Below are experts of layer 5 (counted from 0) of a mixture-of-experts language model. Rows are named router (the router's row for the expert), up (a neuron's input weights, with its number) and show model dimensions 224-255. Each number is 50 + 15 x the weight over its row's rms, rounded and kept within 0 to 99.
After each expert's rows: "mostly gets" lists some tokens that are sent to it at least half of the time. This comes from a sample of Wikipedia text that the model never trained on.

# expert 73
router:75 49 43 64 79 48 34 52 89 77 62 53 82 61 66 45 51 63 50 39 54 71 40 58 36 42 29 57 36 57 60 48
up0:22 64 65 63 64 34 36 45 58 57 61 52 76 81 51 38 36 39 39 26 47 26 30 35 34 46 83 55 53 34 59 36
up1:43 62 30 69 36 21 70 53 49 68 41 58 36 59 18 43 65 64 36 46 39 66 36 21 34 18 53 60 40 63 47 58
up2:49 56 30 61 29 21 70 67 47 44 32 40 50 49 41 37 33 68 40 66 42 53 46 76 34 25 60 66 43 50 53 44
mostly gets: "$", " Phylum:", "rogen", " vacc", "_", " \\"

# expert 5
router:46 51 36 73 47 69 40 49 45 36 51 74 33 26 48 54 40 53 58 50 63 58 57 44 69 12 26 37 54 55 62 65
up0:55 68 58 36 72 38 54 41 69 41 48 49 58 54 50 53 46 54 58 50 71 45 68 27 50 46 26 32 61 52 29 33
up1:63 47 59 57 60 52 58 66 35 42 73 61 58 42 49 38 55 53 44 50 40 59 21 64 48 95 51 69 63 22 63 44
up2:47 47 54 38 59 38 35 61 35 69 37 31 38 64 31 67 62 60 45 46 45 57 20 56 55 42 30 50 49 29 11 48
mostly gets: " ins", " songs", " tracks", " elements", "ations", " buildings"

# expert 7
router:52 34 41 60 45 67 56 41 55 45 46 43 58 31 62 53 58 75 69 46 52 38 23 65 36 63 08 56 57 54 60 36
up0:49 24 76 58 39 51 61 34 53 82 70 34 35 47 67 57 41 83 49 71 18 50 25 41 68 42 53 26 46 37 61 59
up1:19 48 51 52 56 40 47 83 60 68 31 16 77 68 39 46 41 41 31 30 65 55 24 51 60 68 30 52 75 53 53 32
up2:56 76 65 77 48 69 54 59 59 55 75 35 36 38 74 51 59 23 69 45 28 51 59 49 65 39 37 59 28 34 55 25
mostly gets: " a", " his", " an", " its", " their", " the"

# expert 48
router:35 33 65 27 56 53 39 77 52 42 42 67 62 75 58 29 52 35 59 23 63 50 67 42 55 32 88 30 63 62 51 44
up0:55 33 28 72 43 17 38 45 55 44 54 35 58 59 28 61 26 67 41 37 40 61 45 36 33 64 56 31 46 41 49 81
up1:81 44 34 53 36 58 35 41 40 31 59 41 47 38 76 53 68 41 50 55 70 43 45 61 38 70 35 29 42 41 49 75
up2:35 52 35 46 62 40 31 56 54 39 64 38 17 19 56 42 49 48 24 43 62 25 58 45 46 56 44 54 52 49 62 38
mostly gets: " government", " building", " located", " area", " water", " species"

# expert 56
router:53 51 48 40 57 32 54 68 64 58 32 58 76 52 58 74 59 69 34 41 61 51 49 55 41 62 51 52 53 70 32 39
up0:72 37 23 45 77 61 52 76 38 42 47 45 49 80 49 75 41 46 58 51 31 54 70 61 79 81 34 30 50 47 52 44
up1:36 72 50 44 53 44 54 50 72 46 46 23 46 44 47 85 58 32 32 69 64 46 30 58 39 64 49 38 52 40 54 53
up2:65 68 47 20 40 52 24 73 63 81 55 35 92 28 47 36 50 43 48 39 67 46 59 50 44 72 61 58 86 54 30 43
mostly gets: " st", " man", " fin", " rest", " end", " form"

# expert 60
router:15 57 50 21 37 59 51 68 43 97 29 54 41 60 58 23 62 81 56 25 51 57 48 42 67 33 77 31 38 49 53 72
up0:61 46 43 53 53 56 53 57 41 39 38 34 35 60 38 64 65 30 61 59 60 67 75 50 51 45 58 31 33 47 45 42
up1:42 57 31 48 35 50 24 51 86 35 44 33 48 67 54 71 73 20 62 41 58 31 44 75 50 56 62 56 67 46 56 79
up2:68 66 47 52 35 62 66 61 44 54 51 53 50 71 50 59 40 55 50 43 46 47 74 29 50 54 47 48 49 41 53 52
mostly gets: " into", " during", " with", " over", " against", " between"

# expert 41
router:43 54 60 39 44 62 54 44 71 44 75 58 26 36 51 40 51 47 59 25 57 36 50 49 35 38 35 45 42 52 52 47
up0:39 38 69 44 68 36 36 40 55 53 68 19 32 27 59 82 46 52 48 75 55 60 58 41 50 59 28 27 59 47 39 46
up1:26 55 57 63 44 33 63 42 35 55 31 59 46 50 43 47 70 49 34 55 61 76 57 37 41 41 34 55 66 58 48 65
up2:31 42 59 68 28 53 58 67 50 46 64 44 67 52 50 65 33 44 61 75 60 50 41 60 59 55 65 61 54 48 51 59
mostly gets: " football", " ENG", " DF", " MF", " FW", " FC"

# expert 32
router:52 50 45 17 43 61 47 52 54 42 80 61 66 60 50 48 40 36 37 27 53 40 56 33 61 57 68 67 55 58 51 59
up0:76 27 30 46 26 55 59 31 65 31 54 23 49 26 50 30 56 39 67 48 70 59 13 53 76 44 32 60 45 18 43 55
up1:61 56 78 57 66 41 31 49 38 48 61 31 81 31 51 53 49 50 34 40 50 43 41 48 63 60 47 47 45 47 54 49
up2:64 61 52 34 40 66 25 38 54 29 32 59 73 68 46 59 37 81 47 56 55 35 58 58 35 35 39 55 59 47 42 54
mostly gets: " they", " it", " who", " has", " species", " members"

# expert 76
router:70 39 55 57 58 32 50 27 57 52 40 59 82 53 33 32 64 48 33 42 38 58 59 41 48 49 62 37 61 47 55 50
up0:68 50 59 57 46 46 40 36 66 71 67 52 67 52 48 26 47 41 58 45 58 45 28 57 34 40 86 39 56 55 42 35
up1:56 61 59 61 73 21 52 30 57 61 51 55 56 54 60 42 38 57 55 18 46 56 64 64 47 48 58 51 36 46 30 48
up2:63 47 56 20 63 49 47 53 54 84 30 57 56 45 51 39 52 31 58 25 21 74 43 31 57 58 54 62 62 83 46 37
mostly gets: " per", " %", " Votes", "|---|---|---|---|", " Apps", " Total"

# expert 12
router:25 60 49 52 50 53 27 22 47 21 37 36 53 34 35 75 30 69 66 62 62 52 54 65 37 52 30 56 54 25 60 60
up0:78 35 37 48 55 50 51 48 47 53 42 41 32 14 50 65 50 84 67 65 60 52 47 38 52 54 43 56 41 19 51 43
up1:59 55 27 32 46 53 50 76 68 10 33 46 38 43 56 83 46 37 35 64 48 46 21 37 38 40 53 66 80 35 44 65
up2:23 37 44 60 33 56 52 55 56 29 59 46 54 25 52 63 42 40 63 59 31 42 51 58 63 53 40 36 71 27 49 66
mostly gets: " Japan", "ō", " Japanese", " Hong", "uki", " Wang"

# expert 63
router:38 47 44 57 72 75 66 53 59 53 48 48 21 23 60 53 60 67 31 68 36 80 73 40 48 56 25 20 62 64 57 41
up0:27 66 56 39 65 37 44 68 61 44 68 78 44 47 46 53 44 50 40 82 63 67 52 31 44 27 33 27 62 23 48 38
up1:53 22 22 39 59 58 51 52 22 69 38 55 64 50 30 54 64 33 75 41 54 60 47 47 31 71 62 35 22 58 44 55
up2:53 48 20 23 31 65 60 54 86 49 68 35 46 46 38 73 50 74 42 71 63 61 31 75 63 43 20 48 46 37 52 78
mostly gets: " Preceded", " (0)", " footballer", " As", "As", " Cup"

# expert 65
router:40 54 48 78 56 59 50 57 44 52 31 49 24 39 33 82 46 43 84 58 65 63 53 76 79 43 39 37 52 53 68 80
up0:48 69 31 34 63 45 40 51 42 45 42 60 53 39 26 54 63 48 57 66 44 28 44 41 58 63 26 53 47 55 66 42
up1:73 39 38 46 59 55 48 20 33 52 79 47 48 65 49 72 44 60 53 69 43 61 31 53 54 61 76 18 35 39 42 64
up2:44 38 41 43 42 85 41 40 44 55 47 37 42 62 47 47 44 55 55 70 83 27 66 28 68 69 59 47 48 62 55 58
mostly gets: " Phylum:", " Primary", " Larry", " N.", " K.", " T."

# expert 13
router:76 27 56 54 60 54 56 77 58 36 46 49 56 35 46 50 36 41 56 50 35 44 53 52 30 76 33 63 48 41 58 53
up0:65 81 69 25 50 36 46 37 44 49 34 86 39 62 46 35 40 60 15 55 44 54 40 39 30 75 09 50 45 39 45 42
up1:22 86 65 52 57 49 50 52 50 47 57 55 37 81 76 64 43 42 45 39 33 36 56 54 37 53 32 42 37 80 41 69
up2:50 63 66 24 31 40 60 47 64 60 46 71 49 86 13 44 51 59 89 27 30 15 43 53 59 42 57 55 77 17 56 62
mostly gets: "′", "00", " %", "–200", "–201", ".0"

# expert 77
router:69 43 43 44 48 57 41 72 50 35 40 43 79 80 57 46 31 23 28 56 57 64 44 70 74 52 33 61 53 58 48 23
up0:38 54 52 48 38 22 53 51 48 22 69 51 36 32 42 43 59 28 29 66 47 55 60 51 28 41 66 30 52 38 46 27
up1:60 27 52 58 54 36 47 29 64 60 47 52 47 51 33 53 47 28 25 47 30 40 67 43 36 39 62 63 72 43 41 36
up2:25 52 42 40 45 30 33 19 40 46 67 49 43 61 72 13 60 42 62 28 53 79 63 43 49 49 72 75 29 45 39 49
mostly gets: " f", " Pet", "°W", "°E", " Be", " ref"

# expert 29
router:49 33 53 63 61 38 43 35 29 42 36 63 41 29 55 53 45 58 58 46 59 55 54 50 48 23 63 70 44 64 55 55
up0:39 53 66 46 53 50 34 39 46 79 58 62 58 46 45 40 40 28 59 74 38 43 42 40 57 48 66 42 46 71 51 56
up1:57 28 62 51 66 52 54 33 49 54 44 61 54 64 51 61 81 52 56 28 77 50 52 77 45 30 45 60 46 24 34 62
up2:43 48 13 75 33 44 38 24 25 41 39 64 41 55 32 56 43 56 71 46 65 30 47 43 59 26 60 80 56 38 25 73
mostly gets: " Y", " H", " w", " K", " R", " B"

# expert 71
router:46 49 52 67 58 36 39 66 68 45 46 52 30 69 36 55 38 39 29 55 55 73 46 29 66 76 71 63 56 60 42 33
up0:41 72 51 60 44 54 53 32 56 53 80 63 32 46 21 21 48 47 29 32 44 90 55 52 52 46 52 58 52 43 49 45
up1:40 54 39 25 45 63 32 59 56 43 52 48 70 33 53 62 54 58 41 65 49 28 51 46 59 65 43 55 56 48 37 24
up2:54 52 54 49 69 31 58 78 46 55 34 35 57 43 63 57 65 43 14 47 57 63 67 29 57 60 59 62 37 60 51 51
mostly gets: " music", "usic", " home", " video", " guitar", " col"

# expert 30
router:66 54 53 66 49 57 40 44 40 50 23 56 08 39 67 22 43 71 55 79 45 61 50 71 66 55 23 79 61 55 54 49
up0:26 40 62 41 42 60 36 44 46 50 58 52 51 19 57 49 69 63 62 72 29 28 53 83 27 71 46 53 63 42 44 38
up1:61 17 42 50 79 53 47 66 55 56 57 50 37 47 38 51 35 43 41 49 36 25 35 32 51 44 58 36 46 18 41 29
up2:55 67 36 41 79 52 25 36 37 45 54 43 69 57 41 22 51 33 59 68 44 71 46 50 56 64 44 53 51 54 51 46
mostly gets: " Qu", " Gu", " Ma", " Mar", " n", " Mad"

# expert 47
router:46 44 67 66 41 70 42 24 54 52 31 64 37 54 68 49 33 65 53 73 50 70 64 51 40 56 42 57 36 42 49 48
up0:33 85 31 51 45 39 44 55 75 42 49 51 58 51 73 44 37 44 43 70 42 70 53 73 57 55 58 42 24 52 43 62
up1:34 51 29 91 50 63 65 30 55 59 68 61 39 47 46 62 39 56 35 45 38 45 49 68 61 62 45 60 59 53 48 42
up2:46 30 48 73 45 64 66 29 52 37 47 68 58 72 58 54 61 45 35 61 49 49 39 50 51 12 62 49 64 70 25 35
mostly gets: "š", "č", "á", "ó", "ç", " Los"

# expert 26
router:59 27 48 44 29 44 67 66 43 35 48 61 40 68 44 41 54 98 43 91 59 37 61 62 18 83 69 53 16 67 57 52
up0:41 69 36 57 32 60 52 45 49 48 61 35 48 72 39 29 42 53 51 61 38 36 75 31 35 78 49 30 55 26 67 61
up1:52 33 55 68 49 59 47 40 74 40 49 36 52 23 45 64 39 60 37 57 44 41 42 49 36 65 68 61 49 63 47 44
up2:53 49 21 54 43 51 70 64 61 56 44 46 73 46 56 72 63 50 48 41 31 44 73 47 44 31 59 52 59 59 32 44
mostly gets: " two", " more", " one", " three", " many", " most"

# expert 27
router:49 58 61 50 45 84 47 34 32 44 68 56 29 37 65 44 41 84 44 42 37 63 59 63 57 44 72 42 45 56 43 66
up0:46 40 24 44 40 48 47 77 48 40 26 35 34 45 59 62 37 76 41 37 24 42 60 88 51 46 62 63 37 41 49 65
up1:37 49 61 68 75 45 42 74 37 53 71 59 54 59 42 16 36 65 40 53 18 56 63 56 44 42 44 52 44 66 45 38
up2:46 60 37 52 61 88 54 23 29 47 50 27 51 41 63 60 38 51 13 32 34 36 56 20 56 59 44 79 45 80 34 93
mostly gets: " by", " during", " when", " until", " before", "In"

# expert 69
router:61 44 62 53 69 57 60 69 65 54 79 41 72 46 40 31 43 31 46 42 34 75 54 32 35 53 69 47 49 44 39 44
up0:66 55 41 37 67 75 56 23 79 37 56 37 66 70 47 59 45 58 61 72 45 47 27 54 32 50 47 29 56 44 34 23
up1:34 52 59 53 64 71 63 59 62 44 63 71 51 73 51 69 45 56 48 61 53 72 57 62 48 61 44 18 58 39 37 32
up2:46 53 39 21 51 49 67 42 60 67 72 25 38 56 65 46 26 50 33 41 77 36 71 17 40 53 60 63 42 66 41 39
mostly gets: "″N", " Date", " %", " Votes", "|---|---|---|---|", "|---|---|---|"